Below are experts of layer 2 (counted from 0) of a mixture-of-experts language model. Rows are named router (the router's row for the expert), down (a neuron's output weights, with its number) and show model dimensions 0-191. Each number is 128 + 32 x the weight over its row's rms, rounded and kept within 0 to 255. Numbers have three digits each.
After each expert's rows: a language model's description of what the expert responds to. This comes from a sample of Wikipedia text that the model never trained on.

# expert 0
router:114197094186135095098103119174143100134129081160112079108113169099096164095096109134174123062113181158070146126173098146118086201191189126063118178168149080082121096150095141143144113088150101111054094128142100156164174121117098132130169123067169152161129097161131117104167128178134121205146086098114172140169112142197170078103085159140137085135118091100144127123123092140152067135142161162114090167132164136137108128184112121149106119128108141163160143125140138104093184119159092077125061152136132134140066169120105121127096129129141090121165130145159132135091118072154098172
down0:124132110176148200097111174175161106085100126101170148083140142130156130090127128074143186141162077109185026092122157108117184063081163116111201079144117118186081146123104114092153093133093100152150180153118110138040122185136140166097119110119211091122084114095159130101119125105099115159156201091165132129130104143165059123140097161081124129185047111157152116134121149169145107114103088185117146102118125124129172137122167115103093108092112143115116123125130130168168106107119160112174096154129151108127157082179123137149132109111129102147104098154081102132157115125181164133
What it handles: Everyday whole-word nouns and verbs in running prose, often after to, the or his, such as part, work, tower, slope, enter.

# expert 30
router:121113124079121161191120099111049085149130140078071150092161148082120159102108098145113115098127129156092145133117077117059111152150128157137069136150110092182187139112072117136111157157081097110127160077170166149097170104084106128138040143084096072173144110117163144044119081094138120162112132109096134072129146150159143148152095155156138121111191104129169132133115171102169153112105150125137119173086133142118062179143163179133110131128129156149117204158127144179137139128169128163155046137077110111095170148102146131106092123075160146141161163084116150103162167123146124190
down3:146095103151183182089122180198188131121162193106134125132139095119118167161147127106109148187146113148125104067199151009126094052120115131129144104098095174088122167122192167088138120134121163099103118140134133121091136148091091142067125118160154151156157113165150128097107132127110087185108113119108136117129144147064102137123168097149129166145123129138147127143137164078115042086161125131074150136134191068103189086174093129181144148121090071118125138164175180144126130131091106116146158130101139156181084147143106113161121136101127163106098116154059114097141140156081107123
What it handles: Field labels and header words in infoboxes and tables, such as Vehicle registration, Total, Votes, Current team, career, Location.

# expert 10
router:160116108149113131137126152126125139078076140099108166119138177145167102149101118144168199118167221125139162159129132153121068164200171190092116150096151133134137132131119094113134090166136121109128162148151114110202123188133123140113123116066124113173148119137168126078085151191120088171157120121138160134183120161194121129138126091062156156127084118111169140156115119127111123114116205125113094170158167153134136119147125181148148161146131131156132178106144162134136191123096098076118114162038123100229080124127192157168162140088121061179096167145124131128143138092137130080
down0:122146120146101100123117134142128078089119164162171092090146162097126160171090182119134089174096164094128072160160151110086161114118078095121106139156139128123171162123128076127152097143124142142135163154127131116092117198130179092126170098099119126079172120149122191123155144050135117120087118188104058120083131148107142121134124077112149152165110133153139160179126105177186121103132199126058063170122147123096105163189115111122166145190190129111198129140118221164194153134149144125152106189147133111135118108125089132137143160138122149126036124173085134145069116138121131094
What it handles: Standalone space tokens, often before numbers, dates or table cells, e.g. after "Domain:", "Died: February 4," or "|".

# expert 5
router:151140116123084097143070122150122083116123150131184092072143135145144084157044165114135121130125157122160077093130119133154089121177164156166186081141100111133189153120155136116169110129147156157148138178211162090106121155094096093130169180119136116092173112109100189105099112137169170121106112092108108123156115116168099132080194055123130077086147109182090101179137105127114107153066142169095143101121171103151167131121166105173089092126160121193109094079128099092153136142085144179104168144072188092111144150147087170136117113133177123068104160106117128123119158162109197121
down0:145076104132140153094107055128092121115116116106189108118160068163101151075110148159184084137136143162115100103075134136141096168178196084117124115145049085124134165180155069081136162173136124149056165133130091094062107061173156105114140148137087084157128149182187112115188113134133179100202119165142151149112147119160165151121178143179114178134144185138133139131082095080149144105117099156129110147108116118106176094140128143099094105160114063116085150132096096125121189093110169152096135083129128159177145122173108152118153117132084117142119095123117120166085086090143142148
What it handles: Single vowel endings of Latin species and place names such as walkera-e and Prussia-e, plus the article a and suffixes -ity and -age.

# expert 26
router:168104157119112145102131151114175141070117173118162196137088101103165109121086136152104146117123136152102100097168159100087111081075066133189158196110167167113159117161140093181134194098132134174160073179103102132110097111104111066102152123125066114092085129125135160123179132069109129085210164109121175108077105098156094074100142162143163124084134159146117105119182122132117163166120181116107100099136149181140104129105187119079128141123195116133123142158164108100118149112112133106139121135108185086104077138105110120127117099159043178107131158159131058162148124146083086146
down0:113171163154164094117164145143128076158110150128191153075046125075114112144150101158124109150066153102133113154096132097073124062146127073114057126083098082155122143115130086097085095078116122160120168126130122172098103127095139138144122162156116090176129131193147097203185139172128231136120126115100147148110071146145149169129198160084141108095113103069106094123117118113092094087143139077099162139152076118163091148118162159094167113126092111118152137095124111102099145094102200131094142127091157107134126153073119109081131115120159129103175111131097130070133114159150052136
What it handles: Early syllables in proper names, often capitalized, such as Ar, Al, Na and Man, or mid-name er as in Yang di-Pertuan, El Cerrito.

# expert 20
router:125122107091132099133169108147181149153117159161119146096137123223144141132116166067111151087102122071099211190215089170174123081092126143152106123126151102088093113139167106137118134113106168103166106188189057133159118118125093168167135143134131089171151199122117134101121126097130129088111125111146122151184168114090175114188134115118142118133074146163181179148166165116205109100111106106101118094151095071122137126146119093138111174127063110120092085128155163117088172164128068085104078069137147101132153131111135136143167182166089146146100184126126109113128124144093139121
down0:178105128098127120155171112132176154093174140105147180109115136094142126214137138133150089135165073134085201168148127165081110147090154165165138112103091158132142092151085148090148123127092150116080084085092112148172109108128188118158145172151082079202109120131159140066121150084105109145080087172091110174180050114141161105150152135126135169123113124177087140101142115104113147174126097175143138138122161200154107152118116151133123178051127153158109098123105161110080144141118141118093101173180204150144112123128125143091080149133132108134111147175110164177075193082158161122
What it handles: Commas, including thousands separators, and the prepositions of, in, during and after linking noun phrases and dates, e.g. provinces of, That year,.

# expert 16
router:109169097136143096105172096071068181111094146155139134194138180132122133173155136109146148137143096141136167104108138062180094144123131119086199198143143095137097145128039136095088143163136101099090148105170169106126165146161128161113126167092079105133093110057121136077173120106099091081161181107130050134135134092125061129137139109136137108094155132141208180104070123130142149111151123070116115115112115143191087130125200126148176144131120130103106140127128057139109099136171156109072121168120076168093177163147118163171152120133101127087116132085111116132130169132186148122
down3:099195118174095103156149102191134138100170069168121128111124107117166104142098138136167161129091112182139181109147080121172159145096095081135123139134104132118084169072082094096105093056078152069111109132076152105117087117140138171128191138083115120097143167109141095144133160195164093081110163133197121148121099125082128090162088136160098118103089107130105164082126142115099205168110095100155149107144127186085115093129148106105139090130143120111135133135136168078136140082084129104141080157131115124114116111121187125141120106174095125151088075166075151073168116129193196063
What it handles: Hyphens, colons, en dashes, slashes and degree signs in lists, infoboxes and scores, e.g. Cinematography:, 6–4, Apps / Gls, list-item dashes.

# expert 17
router:070164128078140208074120165163128156139184088121192095139130126060123114135100171083121164157099123125146104184109115157182100156073151088148079104106151136088101168163158153102173141164147150170139116152141178135131122166164150129104112123092145119165147143161146158146198125121138140057129158173089088145129138135051144129079071143142111134096170138119183099109069166151112144128174082157110158126174117149152140111146139091124182159094091094075203202132156173141126186114109138119143136115095116144099106138111144093105147085148174095166119112109105125089073125137087078091
down0:145125118123137122161101123125164187179099089138109111113093096146058167123098107074140178125059139141143126144156122137089196096157090113159126131114140104160125129122168093134139117166132116114101106113034134101160123148130170142092164138119188117177060128131136146178143084131147108156142118119050182128133119149164111159108062165165117145189104157113081133128177154078213133113131150122102169090094196096136165105079139162091110177063150125125095102143119158131134143112153149141204053169138179112127161126088095149082093157164118147123180116158155181101126117115122092087
What it handles: The conjunctions and, or and but, plus & and commas in lists, joining nouns or clauses, e.g. Arts and Sciences, 1997, 2001.

# expert 8
router:178146127130163109100117226129189077151116083108121115198099183223152078091094135137142159139165126159141100158093169171148176104163169097100166155102101135150147093150137029132126103094156142148111097116160117146137135125133083107153142145179178153120177129128134145118063109119127109182068170128092121136113132120127094143162080062095147098129076166107100127120107191180091094163110176132166104092147075153165169129140104161110115112100139144127211117113134103159100140123113137091152123104152150150205134183140112137160158146083149133200147145133123125121165109112125117121
down14:126124105114150189112127125166095055096109183093166125157133133103137150117078114146118138097110118098144069126165056118126168092101146211184160150080094125067145107115119159122113106165092178064103071078163089135113167094094125165091102109168170105127170120130158145123170086178109119135091165140110099107126083111154127116119104153090162151100054086215112133107129135092108151083099120073120103098123151140119102156165119096165185143119161081120123156143147118132076090167182183095096104097125139113140187145098172062154102127120151097083160117154095136102177117091103146151
What it handles: Single digits in the middle or end of long numbers such as coordinates, years, table figures and prize sums, e.g. 192-1, 55.5-9%.

# expert 27
router:099104163113102167174144188134111110134109158098128196109130109088143152163164130156181080160123122102069146155191162153112191156092219138111089080126126161100057169103143193134102098137148102145135106122065171109072123120120125151146156095158119140130128067112159142144147043118129074118162094129094188074158142176095145092148182117096091149145138141102118161116168166109084083113144048143130117120108090083134142077133072163154105102128076106121146103160157134172166155138152132182109166174187130117104093126142105141152125093110069126154114139108110124108145194126142117140
down39:119160101100113109120090123108122156108140142115082120110142127068162085144124134099088100157154147143137136121120111180154199074124147149166084115127120158126143121048123156120057094160086107091147134108101124134162117078160046154113085053126121130139174140118025096143129215134115108111145140125109065206117189077095141170102141161089097101211131132107138134152081109145083181090124118045107140102137075151163172169058136142153109145152137092165128131182101131122105109140117120149106145102115136136116119082109114095134138105138139122116121148159174097120174188132147092085
What it handles: Month names in dates such as August 29 or 17 February in discographies and lists, plus inner word pieces like -ard, -ress.

# expert 9
router:153115114181098136131170068104138112165132083206115136145146131108148173100093197119121148108070130116136107120142155198103149138090132157140127133153175164144124084160156106165142170157155110172122122156163132119141121148117156134099143111119164164184111109205133061116144134127119123057078116125118132098102092187082190175115144111161093130082064133158009156184125169119077133121103152110121157151131162138089131146099086070176101160122132119118156095074068157130125113044160140120095160120083160162111140144171133140132093128109098093105117150124135108148055120085121091124
down0:100113147115152199084158081182140134116108101107147074078140129122125204098175105126049143161196119122078103110185120091118090112108108079146099073097111158159100154089196135136168181112092149069123068138180130109126155142139121085133168144094157195148144124164115220132134100136123164118137183152146068116089113114127111101177128160160134106139104177070153146152119123106123072156115145164124128134112088122146159099173176101100148167125108066112116150119184109154141162193143181096139187081151126180094112106149140130153118178090149121114136126084156162131110141121121102115
What it handles: Pipe characters separating cells in wiki tables, after dates, scores, names or Japanese titles, plus table-rule rows and == heading marks.

# expert 21
router:178159155160084151129108096116156169179176130059131184099135126092176156147198173108110158090132109126174102059116153120132071119108111157072112107166140091152146126173134154094131103134109148091115138066132131092114151107122165114069132160087131138110137089066150120121141144115127167141121119159117084153094157071061096130132177176146188089105134174174090125137043126085120155174105058085109137126135114084117143128102145083128166162080176150098152105130112135091105122122157128126082136107104212091112153137130107163178124150086133144107079073148074137150138134180102098181
down0:125152073090165118128062147120133106122160088132105135123114104169127073082180078128132149130132157127139162119186088146159198129071120107133145107150126148166127146132173092143149127122072114112144129131152176120075153095165132104166140102133166137175198142166144092134076108160149077148113118106139165155071073199120114173169073149148103102091146176180161112183161114127122104080089152136099112059148170153117155157159084141126149136131115142213128069101152167097108166197131136073103165133167127185120152122104158126120129136111115127092109097162180140084088117218142156154
What it handles: The word the, and a, its, his, their, each, usually after a preposition such as of, in, to, from.

# expert 19
router:136120076151110034077103070174141168161118110125134126093111093219136118157099110135161129107126078093131152128123138110113126100108113080108112132076164111113094161136156166079136111140074070176149168119121095088082121097113166133141108121198123116115093100111133149081085148161105168090147166145147174124116124168106121162106180059126156116157140074109150136098084096087183136098135122125125113091166136141136144170141054131161085080105137134148131092137149172103087093073141037130106125083106135168192092100129118141121088125128126162160096156151115162121199092076113179084
down0:086140127112159168072016100148085149095138099148141129101157168122124106125101162112077153096090108064071133130149119138113176143142106133098174066113103179162100164116147155144128094094082169135102134147134135136116117101157169187097187149149088100139135135150111103171205114131176106126110166108138124095181124097161164147144149090070173111176085088135123137131156126087158150166156090128123130073111147093082124071076086193113077152081114128188145135126123148152140107139132115137095101117218136138116213134185162147127109123132139109185170084125122154083100154134108142137
What it handles: Short consonant-vowel syllables inside words and foreign names, such as li, na, ni, di, hi (Holiday, Whiston, Motomami), plus possessive apostrophes.

# expert 31
router:158151130180114161113165116091060154112167169112066131164141120175152151070066131135099171189121160063119082083110078102135170175089107130187114137155148157194116110112096124148103129152116214163136083169113139100156109184047138144114117171187163133146098159158166163142106050172118152139129109084125173157145161142143137157164117096110158137084137134191142130166131084099178184118069099093099146170090136096109130149108131121130168137176097127095135103149120136181126181128159166148225135148149134118148146101093112131131139128122126143123141120180141148125080131106122162133
down3:089109097038126193084147117120116096159148184157100109135091101115074124100143153146231101089159085105149161113159121073123096111138171072133104112105106165163177095112147101092177127131127149111103130131134134120124107123164109137174140115116113111179135074210194144109100137137174060142063099140111126083168144142157124133126108163194146084104113118137123150135167099095127175109182170110092094052168065147138114109138103096116103144110135125144093147157069073136170153134091120124182098129161081114135145213085107115150104112138137107113091142147103117090164135149155164102
What it handles: Plural suffixes s, es, ies, ations on nouns (Brewers, pilots, weapons, records), plus possessive pronouns his, their, its.

# expert 4
router:152122118189136115061107084143179189067147103176178165178142109104122112133123059118139140156119133108147136158106119143140129095167079128136149133096076118176155083194114115118145133111131118088144096099143133115178080120144120126135084090105107130103150123100108127187089131088203115131094122091163060195115185147121135137100150112119154128149063092098169132121127054148115141119137123137124105167178053142166141071109117129120118142222158117118192092100090182096131101117167108119093127154081144183129137118146139122116068186121158135100165126089100121109173084100178072148
down3:097100081169121168174142111157135112170078173118146130057140157106152137162185085142119134171126132096149130129099104132144100133140138058030105118064177124135126119155146131159108115101149113118173133116103184169136141150080124118130113100174118159109129205146157052129094184076111129168078185159159111146188142108113120158137094100110080146129107164135144099130146148191140121166172143072139107113123121160095118126126162169145094118085117099154162128145143148091129101143062158168144212138165093156190148151131040121157144147124166183097117152076157090186136148132120100144
What it handles: The infinitive marker to and modal or auxiliary words such as would, can, did, not, plus prefixes de, dis, ex, and word-internal "to".

# expert 6
router:104124082114111110131109085084188146166167098121121165097162136182095125142119082126085140112121146145106113158107118162131090154179137132177156112135158103192089145091156149120098170162127136127098100068177156205161121117129205129128135110150107127106112118125165136156143159112099188137178091170134178108111138078153149115089126136083094149108174167144078127128172127097177126104113144190150104069136186081108100136133144109079108127110073145166150098066121035195186094155082099158101110133158157164087180113125165109102156145153130061155141098118156144130112130198129092095
down3:155181104149109114093112092118111136124097092121104134084108080134182135101110109071095132144152160144118151130067191125152111102130124150193136123176066074107100189132114112147141150099155182126088137154132176089108109076123184120143149137140189082079108151141129134108175117138119158115129167156113129111152125155126127133077177147174098143158128123121083066134089152091066180101158118181149160107118150205151152119111107160160096098088109163061171169150174136148125125046129118093118126185168127180118089059184156186169075147153110128153174134155136109197113111130110144108
What it handles: Country, state and county names in tables and lists, plus In/On and name endings like -ina, such as Kazakhstan, Germany, County, University.

# expert 22
router:161081129086153108151100114110118144108076093079117134173097102124123086123145128149171155099130113184157165107093178120148110128096129203095170147131128121160115148123120098163131142096130120087105070083089148116128135109124098171116134115195129117147161166124110116143115125124108135147116168136097120079095081141133098115175111069176122142189157156170200147133120171141115148140104166099177090154037187120140098122147185157091161131110134157110133107144205131093179142069090153096163144151129128150117107118118222186070082213147172133160165157144069096130097101180143136152
down0:121065131102124111124147112150070151122076102085137155111109070115102084119111146116121181112110091113132095209118151148142098149075082127118134127167104135101104093113179128136150111096105208122102131097116089180080114137133106143100149135127157147143143156124107140120153159108072187172125139181072129151078107165044085146081102094158131130143155150177111058098151118081095176125145106096089143116101149175128120145075147048046145176108119129176130068188168149125185103119102138119163130139156141140129188111090114143108130164137156134108181081134112152141135108211160162104
What it handles: Lone capital letter tokens starting a word split into letter pieces, e.g. H(urling), S(impson), J(GI), AZE, V(isma), mainly in names and abbreviations.

# expert 7
router:087152145164112118075133161144177121089130157077151117129114134156114102155198101112103119182129084150138135102126133142094124101124154059158153111184150141121099098124122094108106138175102049083133159068102079104110077160179133140062068115118063113151094186120104143134173185082139135116131154116099141111135139112108166145069109171152167161115083114147125111116084135129136136099070111111128164113212080131206162154068114125151129181137106114123157174116108136135172101152059104095100134170188151178131112135091108141147201114118152124163159098103182124174160082126151098124
down3:078166126144097085134173121152135101091147172169094146115087087147108071199149106147189100115131190066098170142085151049139175106109098121111132128104137116124118104177100146139147111104084188082157132172139132158110134136110154122078131138125203058135128173115133106138156092148089105132069142156189124178141094126120132139139091119106154093111142090107101118106100074116121087099197129139123111140158129144152139066096171186109103100165154157108167096157169139193123095106066125141153151141102110161099125134113124195130065132134142091098162154140043130126110061106130185115
What it handles: Common given names and name pieces such as John, William, Johan, Kenneth, Alex, often in tables or after "by", plus New and San.

# expert 2
router:124167144126135130114136112169109093128179126172152111179136104126102117058146136128174074156139126110113114160120117130093215112125091132140110160136088111207163142088143114118163127128175142155148187094102132122156092150148192117122120067106165102079133174202142107139129192171181131206196118138187168173134162154127136184112167059118149134141091181119079149065180140158128081128138112095119164152132151096114153126168103111126150120129147136148099090125103109151042136155170166154117127084084095109148148148143121165136128069136130138113109067119175046114133133155109172132
down3:124148107048127141093159135097122123166149120136098193036149095152113212147108195171112156130137120172104072099136154114160146101098116098111181134123155171133153152073146091110205138122156127128099093118157133134120106168199128150089139121136154067137107047147135100133148144128166173125139078161134131145123122098104072111120093099099113191161115150178182162147094185135137065118124102122154117130168148158079107118111113163138148117124130069196089123173110125127133090158121145094179082105093070135142117104085115185149190091090084094102109145093121103125113090108112159094
What it handles: Closing pieces of words, mostly in English, such as plural s, -st, -ical, -tic and -ology: psychiatri-st, sale-s, mag-ical.

# expert 11
router:134106141139093116068153094136128133119138130079112096149127126134163134123103157132116138138060152122163175150113138133102158142142136153055147158161078155117152007161132130104144112041150162098134132152139103120109127108169128125115106131127092116171161096128121132146144130112067124133119146176043154178084121111093138079105140172144163119136059165122170112074083165102161131097158125158085103126140137141099155102115096205156099150158134069108093095052144089158129080142088061133114167121129170149122178141070190089120098165134160150133045107173146157093169169133132109105
down0:193124129099123152104112152145147098125113112177134096104103134106162200149129110186122070125140161147108103119137141152137127144109207163101139162157143177080142119167117159144118132127112174145131161143163104118147142076113153101111116161118138108149085095100076139115078089112116082111070146160094164120127117130099088043063148168099120106135093172165172125183105148144129095176164109101123107110132250099122140158102084113122123187114170084152134137138130141160125119139171141106136075177125155124223128073138060140120155069110197089138101131131140070097166083171120134112
What it handles: Line breaks after sentences, table rows and list items, plus == heading markers and opening quotation marks.

# expert 18
router:151149065119110140135130117101133088121114111175130141134131157186112131132148145157152122090220189131130181177168125110140072121124109122129140086089134123121145125116108132130141062133153127099121125142034168148106117106109136153166110119149165127134134129144125136129140130146101142130104105096214174093099067182223129144116118182031096135136137099137167119114113091182143049095105110155131155082117097139100116117123161166082159103172103109159081127116136108196158109081136144129162073104122148085216153113158185060107132160112130127110102187113156129070094089096122119112
down3:102089184144115110143150090154136097179132090112157137171168125116175170092201109120058126133148173158056137198099156078133121108108110116169075105160150081184088171116163126128114176142182141130089144103109181142090082090046158116124097079147169132043118110108147137115093106106149154168157155123165126110069202102189124135116098061111141111123076118141078161122184165140128158171090122106125120125084105142134104142119158130137121176171138131102155132155156117133153134101116148164137109153136123083107174182126140149133061093054117111109138124120169102140088176132140144122
What it handles: Single digits within years, dates, times and measurements, such as the 0 and 1 in 2013 or 1980, or 19:15.

# expert 14
router:097122171161122151161121110155146129123155127089152066137166082141111090151167148110076068126124102086159131125096127135169111115098128118127159179181132169098084157078111099065135115069123164132122135136135082079116098132138130185128120155103125100157084139120155054113089157123152112183043137109110122123149161170072109132091153172147107175087168193145152121162095099095144175127089124097119104145126157096128097162075123098093169133086112079116176140089124079135094093113071148152091103058112127109108133133080090118148109081085181151139082104095125155112111125181054046109
down0:096119123136157096120164073154102133097145167139134141167147111109085121169119125087095096163119132167158113115108082155154187146126166092097161103090126137185154134184083099164103108174151162116160062129136133104128137093078117138137166140161078076120116118129140074207185174060137085159125072145145137132151142101118172114082128141129092111189150133060159178076162122138136094098111082166129169104125161105097125118109096117020070061121073176131091161120085161126163154116126159138156084155118110123142081149144160134084116129071084145125182136122128148153093164136161177130
What it handles: Opening brackets before glosses, birth dates, unit conversions and places, e.g. composer (b., 93 kg (205 lb); also table pipes.

# expert 13
router:096146144137098132107185093141034122151154104113155139053090101054166125153122155098170132112146165110140155122080152123129117157044155114172139154133141115141116103123182117113129160121120114117158140106108171177152119156168120140175117088092168179132087155183135081121081117085153064174160109160087104112182112057092140134140107172119156130107145103104152145115144104123126141149188046081156114151140152134109146096105114170161125216123146114196152132121130129155134125090070111135117155096149136177140152152115128222133131088110163160171080099113121130168114181125093167183
down3:114147169112182124148146110129115134104119098149106105160105181111121077129159170176195133176122081107113088162151061193150111140090059087088134110160086158159080176160123135066137099118161190110136169115130068125202123129149188132200096130101137205119092164105137113117131161106118153120129116086193109138077156101127116172102194131136131053126126164072083116108151104148118127162114142091144139118131077112131125102158144119160122115104165140103127094206099133143122087125129238145147111182121086093142152112129133133128125161112130110084126203144158155120165132143139135137
What it handles: Final digits of years and numbers (8, 7, 9, 6 in 1988, 1964), plus word-ending pieces like gg, ack, ick, ock (Hogg, Bragg).

# expert 12
router:138167118193144136115182106119126128112099119186175171129077140141166090143127146112049162137177128104126124151092065164098127143183139127109167158127128131096049122194140143110103118101127151158109127169074132119113118141156151154144165169161152138126133092089145078128149165105139127081176162144191187133172077169086176080099123121087094165091134150120174161121140126192136138087188144168098076101139082146092144149135127124175101079076130146085131113137097129113195120141111124079136188127146086152104126142107170138115159118139177165086075128188097105185149073135180110100
down3:159117177119150123115124143121134136151157131125170127109104121167098133174095119135098130142111187137137149092142155140153201113144152146102068118119151180139091151178174132140099085148099129111123078115106163175148094131145186173129153086126141142114112111136104032075152156148101143093133076177185112157100126164120135089094122104115109086117149141192119121081196109209140133147156115098120114149169132123047104089142114120157119127155195152143159166127159066150101145057136098171057078141126150132137120095141081189057136150105079137116095124206074162118152166097131154170
What it handles: Sentence-ending periods, semicolons and clause-opening relatives or conjunctions such as that, which, who, where, if, often before a new sentence.

# expert 24
router:129134132154112083121132084086236172138182161079135090152091113129116134164129092096105121140087141123166116096136130168155109119159089129075098094141135182076052065154085141117158140132094179103161115164200079113087109128167136143123147144094131152179096129108131124156165157117087136140099109173125170127138178124080153172110079119174124096138125188109101089138099150080133158140095066101153177152134148161181084194097137113088122148084111137125154129067087069158067133140122107029121146091111113126075127149120114147170101107122157155148147122146080140159125145150095120122
down0:105126178130076093172089175133125086164188154105084170091086140149152093081083157124094120082172161097142157096094148075140134195177180143110119151102154134097122131095146080135150135200120104106093120146109146145157044189135178117166175153102112121142107154114138165146129163173168085143123114142090076161184079187091177095079153106136118160091084175174137087119101164095088124129090162172100150133168141110094104107129078168138110147151132121148095120147140098145109116121101095120120074073095139081163165136136099139122150153125123158157118134168048094191136103137085125138
What it handles: Closing = of article-title headings, stray space tokens before a word, and some nouns like version, edition, example, plus math dollar signs.